{"num_hidden_layers": 12, "hidden_size": 256, "n_experts": 128, "experts_per_token": 4, "d_expert": 48, "d_shared_expert": 128, "hidden_act": "gelu", "moe_layers": [2, 3, 4, 5, 6, 7, 8, 9, 10, 11], "router_score": "sigmoid", "normalize_top_k": true, "routed_scale": 2.5, "balance_loss": 0.00531, "balance_bias": false, "router_bias": true, "init_std_router": 0.00984, "lr_router": 0.00144, "num_attention_heads": 4, "num_key_value_heads": 4, "head_dim": 64, "vocab_size": 14945, "norm": "layernorm", "norm_place": "pre", "norm_eps": 1e-05, "positions": "alibi", "qk_norm": false, "attn_scale": 0.125, "tie_word_embeddings": true, "parallel_block": false, "init": "normal", "init_std_qkv": 0.0221, "init_std_o": 0.00451, "init_std_up": 0.0221, "init_std_down": 0.00451, "optimizer": "cautious_adamw", "learning_rate": 0.00127, "beta1": 0.9, "beta2": 0.98, "weight_decay": 0.19, "lr_head": 0.00846, "max_grad_norm": 1.0, "warmup_steps": 244, "schedule": "wsd", "decay_fraction": 0.894, "decay_shape": "linear", "final_lr_fraction": 0.0, "batch_tokens": 131072, "max_seq_len": 1024, "doc_mask": true, "train_tokens": 481800000, "max_steps": 3676, "dataset": "wikipedia_en"}
Below are experts of layer 4 (counted from 0) of a mixture-of-experts language model. Rows are named router (the router's row for the expert), up (a neuron's input weights, with its number), down (a neuron's output weights, with its number) and show model dimensions 0-255. Each number is 128 + 32 x the weight over its row's rms, rounded and kept within 0 to 255. Numbers have three digits each.
After each expert's rows: a language model's description of what the expert responds to; "raises" lists some tokens whose logits its average output raises strongly, later layers aside. This comes from a sample of Wikipedia text that the model never trained on.

# expert 1
router:094140147178212088096102109107136128155133103112112121109099172165100139113148098138094160180191124146108166123088065108068136164136148134092102118182076176160185109164132125118133112139122143107134178109112107140130099195095064144139121149149109099186141142128135144129134073099127111150094149067116161085119072100082136107121127122093115143150120088166182214143179086091065152158220132151096116053169059094080160113144145130084179091127144103140121107162117152132091139115103191129143169097123149120090094083103139147144112131141123134198102170121154103131135088126149115119127079120137075090106190127180083139106063176150143174087114107162128131163142164115071130102145158143088141086111183114151171092143075108110102169122125140155142208106115110147131180140113141
up27:131117084112095130163156112110121167132133125060121124148115120140118147081162105144127108080074122121092152065135169185207088088107117108094217148100092141130070114109144071160185127122115121167087131141137133139144205077120107051141110111154119145139106132139153120113133146128188123165116059167104147150131105125154109137106066164136121127148125109079107171132206114172140155154155170115179109127119100122094148138070086168148125102089159105147125201122178077144182140072059116060117146165080153137169115132128105138089136092147228148167174186126131118145089134126104144118181147159133166142073168136120154126167117119160179158218109173105116126193141153116127160124083106092129097113131110141116136166160119126153101125113140117110162092118091140093136082190088095
down27:179156130139060120107135173133145100121130119145079103048140109128157046117103135110118144153182153096129176143144114147082116158140123102145077137112118118097142060146099139145065154143114123173140160112160090155112123182051130124120084121127163138109111150072142104147164083153166119157133142140095126110187138178085129116142094161117184141103150171124142117169081102198120114184114148097132152161128168130068176125137091153127111123112156121163068085145059122124135161088146109101142139214141058109152141150136137126099155109117081079116122105098111103175107148132121121128116093123108084133084119098162153037100132128167098180121162106078109166129118165064096142122168175125184129176133096154108191108155121028087149111161142127171213139143127130132201154160123145
Capital initial letters. Single capital-letter tokens starting a name, abbreviation or team code, often after a pipe, hyphen or colon, such as B(reda), D, U.S.
raises: "CC", "PM", "ih", "CD", "SP", "ID"

# expert 28
router:120144106119161132133084156120098115154088102110091136110134132122138116129143138095122166177146157104194140147144044103083134165106102179122133134156088125096150133161132145194130149119123191126110186152147172101208165170108060108126064108096097121153153117147115093125139129105103117152113196095146137073167096110116185102168195150118049085130131122124114151109163098117140148199150146231076155101159070127083124157179115145118143097141141078135060105184105166125097117063142119111083158124105124112109123144084127155144081112167129169131110140077185150119091105131157135126131105180134057078109143152103131100088080130106116186107125110208137166124142173097076094152184168145077106089184165110182144079142103121139123161141093140184115129113119157109115111132141120
up1:071104124048124087120191133127109147171157128102108124115166141138119163134169201140116125129155138168119091179149030091182081109194118111157092180162064170111149130120055111179119127099147147123142118036167135116148059074117111160127091116148153109128095150122124087144111156122208126099114165133160073077132132121196155153169102113140089087114105224157128127160157099059117089132097140186141116077140103116098088084118117147152122178144123133122113127169119098075082165137173160137102157147119158105105093179110154108083113090106110105151197160173149082143082095143135173075141148124137104100119104144108184150086114120115127125087165127110133166103089161147121130116110141182074123091188121110157142138086137111128142179157130177139143132109100140110111126155156122
down1:161164126094122151157129093109167124157114131105116094181125100123143159071093124132142148173101103091092138182103065167120104130104125115158150080159146096132068109144138085112097126112175136212102121113115090139120105089197093177113115150142140113167141139160171062093141157142066095140129102117176149129161177167136089048105111087079147128135151169153116120170166134081151142156148108128123105140114172137155153109101083117093191116136118117067107124114102093185089098179071167137131143118124131111064151108144164132101157121154158132135128124117101130142114139144090132117155155100096111115155131162139120177181084064140143148132136172121159074116127153096199182167114193121046137138124090164144099173154147111102191147229128101065123108136186138157156026099092137
Year digits. Digits inside four-digit years, especially the second digit after 1, as in 1950, 1880s, 2009; sometimes measurements like 180 cm.
raises: "order", "ician", "family", "actions", "acts", "ores"

# expert 63
router:150144097189171129135131110134120132128118125108129118117124131148110100161140111164112142098183143117157158152151098060132161184142180140127148106189134206123183125199129135131125122147130155102105168120184158038169121134122071125206100108130107085102141126175115111167124130120120104124115110146113127071075060121123105161149145143091126076130076137134149101153141086136096118221180123173113143151156089134121169152148160133100179064121133068110137098181182141123066150085103142100133124119112144115061109114115114179160129128151101110152133179083138132142168086144100098150153107192140103127150126094167119147108110186124143186036088116195079123145148126123115130155147123071049113085132159041153101114159110157135117115100118126130180139085147134150063165123057122
up0:084085136151112125118161131085123094153128115111116087148107104160158112114061074145119151128131107143143148111149149175129174125103080119124132073176112148118106153121156143139142199124166090136122085093087136177060127070100126086125135162124190140095054183161156156158150094165093050138163131151131134101113166109131156169085081087132114116156167125213150097182118133161162142144097140137129143120183149052125100147165109179140121133093119132179161114094120092159094162090099097127144110162101105141108144123128102162145173145130089144075192156123045130091192098079121153122170056196138078116102121098118170122123082147122161164083106147163153148126210124119185151113155163128030138148077095157160153087120111132157141136168093182098139128140150105129093139093138122
down0:190136109077103093113086229152159130181147125179124130135155156077115102123178158087108121142138098091132155112103160148090104114146030056119135157112140104134118180148094107108101137153135135084084167115102085133163111163171163089121183165131122131178107119140154085117121094134126130124138169051144115149129127161085113127160164192081136131136141141096142161143151104160152130118129138034136091141143176128133173061140094089146126105196079036104111146142135139139127147137135130129169164122116153114125100147140123108085091125115133143123081174152147113086179112113085189097066076163071067137108167173104092138115132180133122108129163124200112099104135112096122086171146110119143112162128154139115098130159160096105163081079146128201066155100117155121138059139132193
Sentence-ending periods. Periods ending sentences before a line break or The, He, It, plus section marks == and clause words where, while, which.
raises: " However", " There", " They", " Other", " Many", " Their"

# expert 32
router:093141126119155110133136089119118081121110124115128101121157144145102176105124124080113143135178112135133151118139113125062102168129146145173144073119050162153163157123141124092125181112174124100077203090093143073156149116091143150134079179099119093155130152112149092125150110141069109159076167044110159107127106148118156089118140100090089105136125118141160147186117066104121172151159127181125092121189067088130142133133131113084126104162127083120085151161148145176081126114086161114145130161124163154123111059039140158174116147170121154118109150140116135148194104126125074132155094156242064143136150143157108112135090121125108170065133113192104129155202180091151143143166117108102155107089141090174145139170096137098168175076162120149175208114121139107134151189113112
up1:121149110154155108169154087104200114145139157109089098113113100145130131126120117174169164178200088125044157122163084083115145143101107144074123130118115178167133151104101118151155117144079138072163126100094123093111130159119205099182115153088157139124098113151141136177176163139176154121072176089134113154125183118172099088104117112104159076131108073154163064082174098125063117155147135084137112171067125070104139111152137113096113116166180074102145096185144045105134127140112117151171104155132136130123134155131145127091131158162111202160127119078174134142094157129142134142113098096117152058161139125156192176137193126124170122167150139118093140158130091107086110121111145153119173108113120111112165136113161113078141114162181118152158176137102223172129125075086199
down1:166179186181121109124162120151146100098140166125161099096090160156166128119159139166143144122089145098092132125149103101100159094115118130112155103120131125134122184211078088107141087171127094188114120082090081107057135126121144140150190071095157081109154099122121117110132094155138167096086106129111163131148114080135136207150123100149121151111143119039131105163157123150077145187144126085152117171045142076116151107109145164072113125097121149090123113218162093129137095110112110112143056146139121144129134155142156112188203214123098077168126072079154173091066135146162154141095090173108135129120143132105136122119185133096131118148145099126092169155112124109120126138120093179131108139182124109165142150102150086095064148215148108146068134137106123144166118079147181
Digits in numbers. Single digits inside numbers in coordinates, tables, scores, populations and measurements, such as the 5 in 36°15′45″.
raises: "eline", "ills", "ells", "ules"

# expert 27
router:081134139168201135078124154109108149153067103117118098099149132121152182107141096097147173155150104098128120199133094078083128117126181119125109122192125162177123135132124077124150118064156154090097171105159146091177115117098090154126105142132129128109154121142141103129119075125153079127131181090152119116136078142078154145121161092074072079143133118163096131191144082100117194142206115192146106107165087090112099126107155170111116125141155112114092145139117137117090166105144110122136140128077156119130116077079124117139145154152106147108129112163132122139198099183151081155205090199213049149108155145135107139109108164144142154097110037176104116130145193111151129162122109091095119135105200121143101112142081123153137137123090130113184215120155109129150197178120090
up0:172119171150130175116124132095126161128177111102202127119153135208110145132113068158160123174124137095111117197092135132140161162091112106065080078140141102127138115090077091138168064119156110136124103099140134115125115149155150115143126104128157147152126106185090152153128095135077100140149113134123136188109065133098133131121148083109115140139113090160186138151185122113099148074160131120133149117163171117108146126156048075075109092082092121160149108089130106100142118090167142113108150109090144176136144051103122132148132141116129130153195138150078054168127080146069144158131151111139177156183159127172122199136125120149163200131185072140136129181169155103141132166126126142109140118049167087132125143145162182128159144095091122051157118144100166164178203073054119
down0:151148125136087152164138036182145084082120148094156148087105134137159142065118099094137113151126094130117116176129088111156151128059140164145156108117104044102168187124135135121095138142147107119154184072148130145129188120072136125213135139119165119128122052166169105212122126111077160180123121153154140125128163127135165133131075147153191144156155146084146111150124181154154177107113196110131166070072169109122118154148092077126116127137134122091122126107166132107075118160100126109051054137126089171074133160138159153195173143089121128136115111050112142100104163090108137086157115124095189106134147139147158119160137087154139138109126136153122084138159111163134191085134134133117099069176157086157166117087122172121120101158129099118067102114129091133107079075173101
Digits in tables. Digits and Roman numerals inside sports statistics tables, scores and ratings, like EF1, 1-1, 10 goals, Indianapolis 500.
raises: "th", ".", ".\"", "ending", ".;", ";"

# expert 39
router:122175148131148164118088128096153166117111115121128082077112154094151134116136153159152174097172131064175141139112136103054133162152139151165117129162074141132228148148115123118143107092158162077119167132145130081171162112111141101126089126065103097153127151112083080161178077154087178183141135097109133076097120072094177153173121133103114056137129069211105110153124133053110129205164141194146140107130116081103141138197141110117172093132142081119091139139073077127120158090115189123101140127128117123088104062049145148180095127165118147129142128133136180164083139106107129182103127130159091088157085112160130130135116153155128164151098103201154129127122154161116105157168126146095080092115175086170166104152099130094119152093143097159120162141132105166131162133057110
up1:074156103144123121099126112110143162121100142126144100123119124151097103156195137121121168127158115110149095192154123086110118097126133048130170115147153130178122087144172179071129106098147143141086124103115145121130122130119098152123041098085108148160164121107132205023119101123134129147104095126162165064108076058149114071181096157139135131145102155137098130154130107127126135105120113158107142111151102173116158178088156168133165170099115121112115138123164110188088106117132154106095170165082138151113159078094100150163122140157102120144145099170176125117151118104090090155106164135147089105107137061089132097148127147054196113160143074133169127243139148118058130206118178189175112153106123151151159109151175105136102137136134116088108191117221154120142126079167109
down1:188183139146126142130102116125101148122173106134082131152142147090152106146137093151132135155131107088107173163137120200147078141115097067142118126102163108145066180170140145089096122138070126128132159073135187116121151098114215102158108122103196125113110120113089139163109119089160102127162176172156120142091127139177176109099194116088065063096095118118068127135113123150152164125096104070145149145131132102107162147129081164152138145172134118098128128139142039125146079131081084171124161111084200149111104098126144133107108173138123155188145096180112136075158157132090101101077173076146153145114187099093119128130140113139178121149147125051157210133108132136120109178129167053133135101166182080136140193130154097113124082178089112150085084122145085130173104171121143
Fragments after punctuation. Single letters or digits starting a word after an opening quote, bracket or hyphen, like "m-ay, car-p-enter, (11 train), −190; also taxobox words.
raises: "iant", "ame", "aly"

# expert 35
router:132144102165215109121128140133147089148074132085145114088099124138107156127093133117100133099140118107131117171098073086067122169141175146136111148137142150133211175202113144134111114157144149112088173158099161124124111175069124140134063156137102104136134152159093146101109098141096123159033178124169177155158071128076124127118150164090111115161143078136161138176117144144115106165226105187114149099176115120112143152168143118150080090160151056136126082155113159164102137070139172132133164097094119105054105089084112153125093091138098145132077136128132104154117134155106117098127079149156089129112166092174104133091100191180130166128086066175088163133117145102077116145125129135067177084162151105139133108125111102114146180120125149176149191161140165157154188196134140
up1:143191127134149135139128140126128149130141111083100150111099145096138185137203158063131135188131171115200116105175106114150168115146162128134175116207149091154135193117096097147116124100174192153155147102156103103172156119082098138140127131078117151106137114154122133123101120134095129132135140143130087089104111089114141118097161117067103101184145119118119156191105118099085134134136103162097135095157106064135097123165094196089127092077162158151095103202148111143085169094135091114089148177113123176105140149085107175157105143186113096120107170038156123174158115146112106195145105170130088109120128152140122092100083152153110165082126111190207147162169152085153115066086145158154123157100187050139101107140088155127135088109101114108138102083178164106166168150064111
down1:175080117143158203125156117140097120151113146174169170158116121162152094155113099187157088114127092104109100126119133137151095102127142141232150104099156129140100118109119148065085154131063199126178145156115096145053129112192143133117161110152098134127133175087131104086140132076101164143108103140159129229121144087132071139135099128107090148137102049144161097143229165114110114076136122035135129130109128115119203141151148099136129110080086152068171144139195093096092116143121106108162075150096167132126140176132144137047060169144085151111079113132118178141120148113134113140072138158128138148138167096071098126139108162105116177137102121104144109124089133105112173157173127186091082160131142174078110087107133123124138148128117138166132156141101148095100163130119160
Foreign name syllables. Word-initial syllables in non-English personal names, place names and phrases, such as Ka, na, la, Su, Cass, Mor.
raises: " budget", "acht", "istle"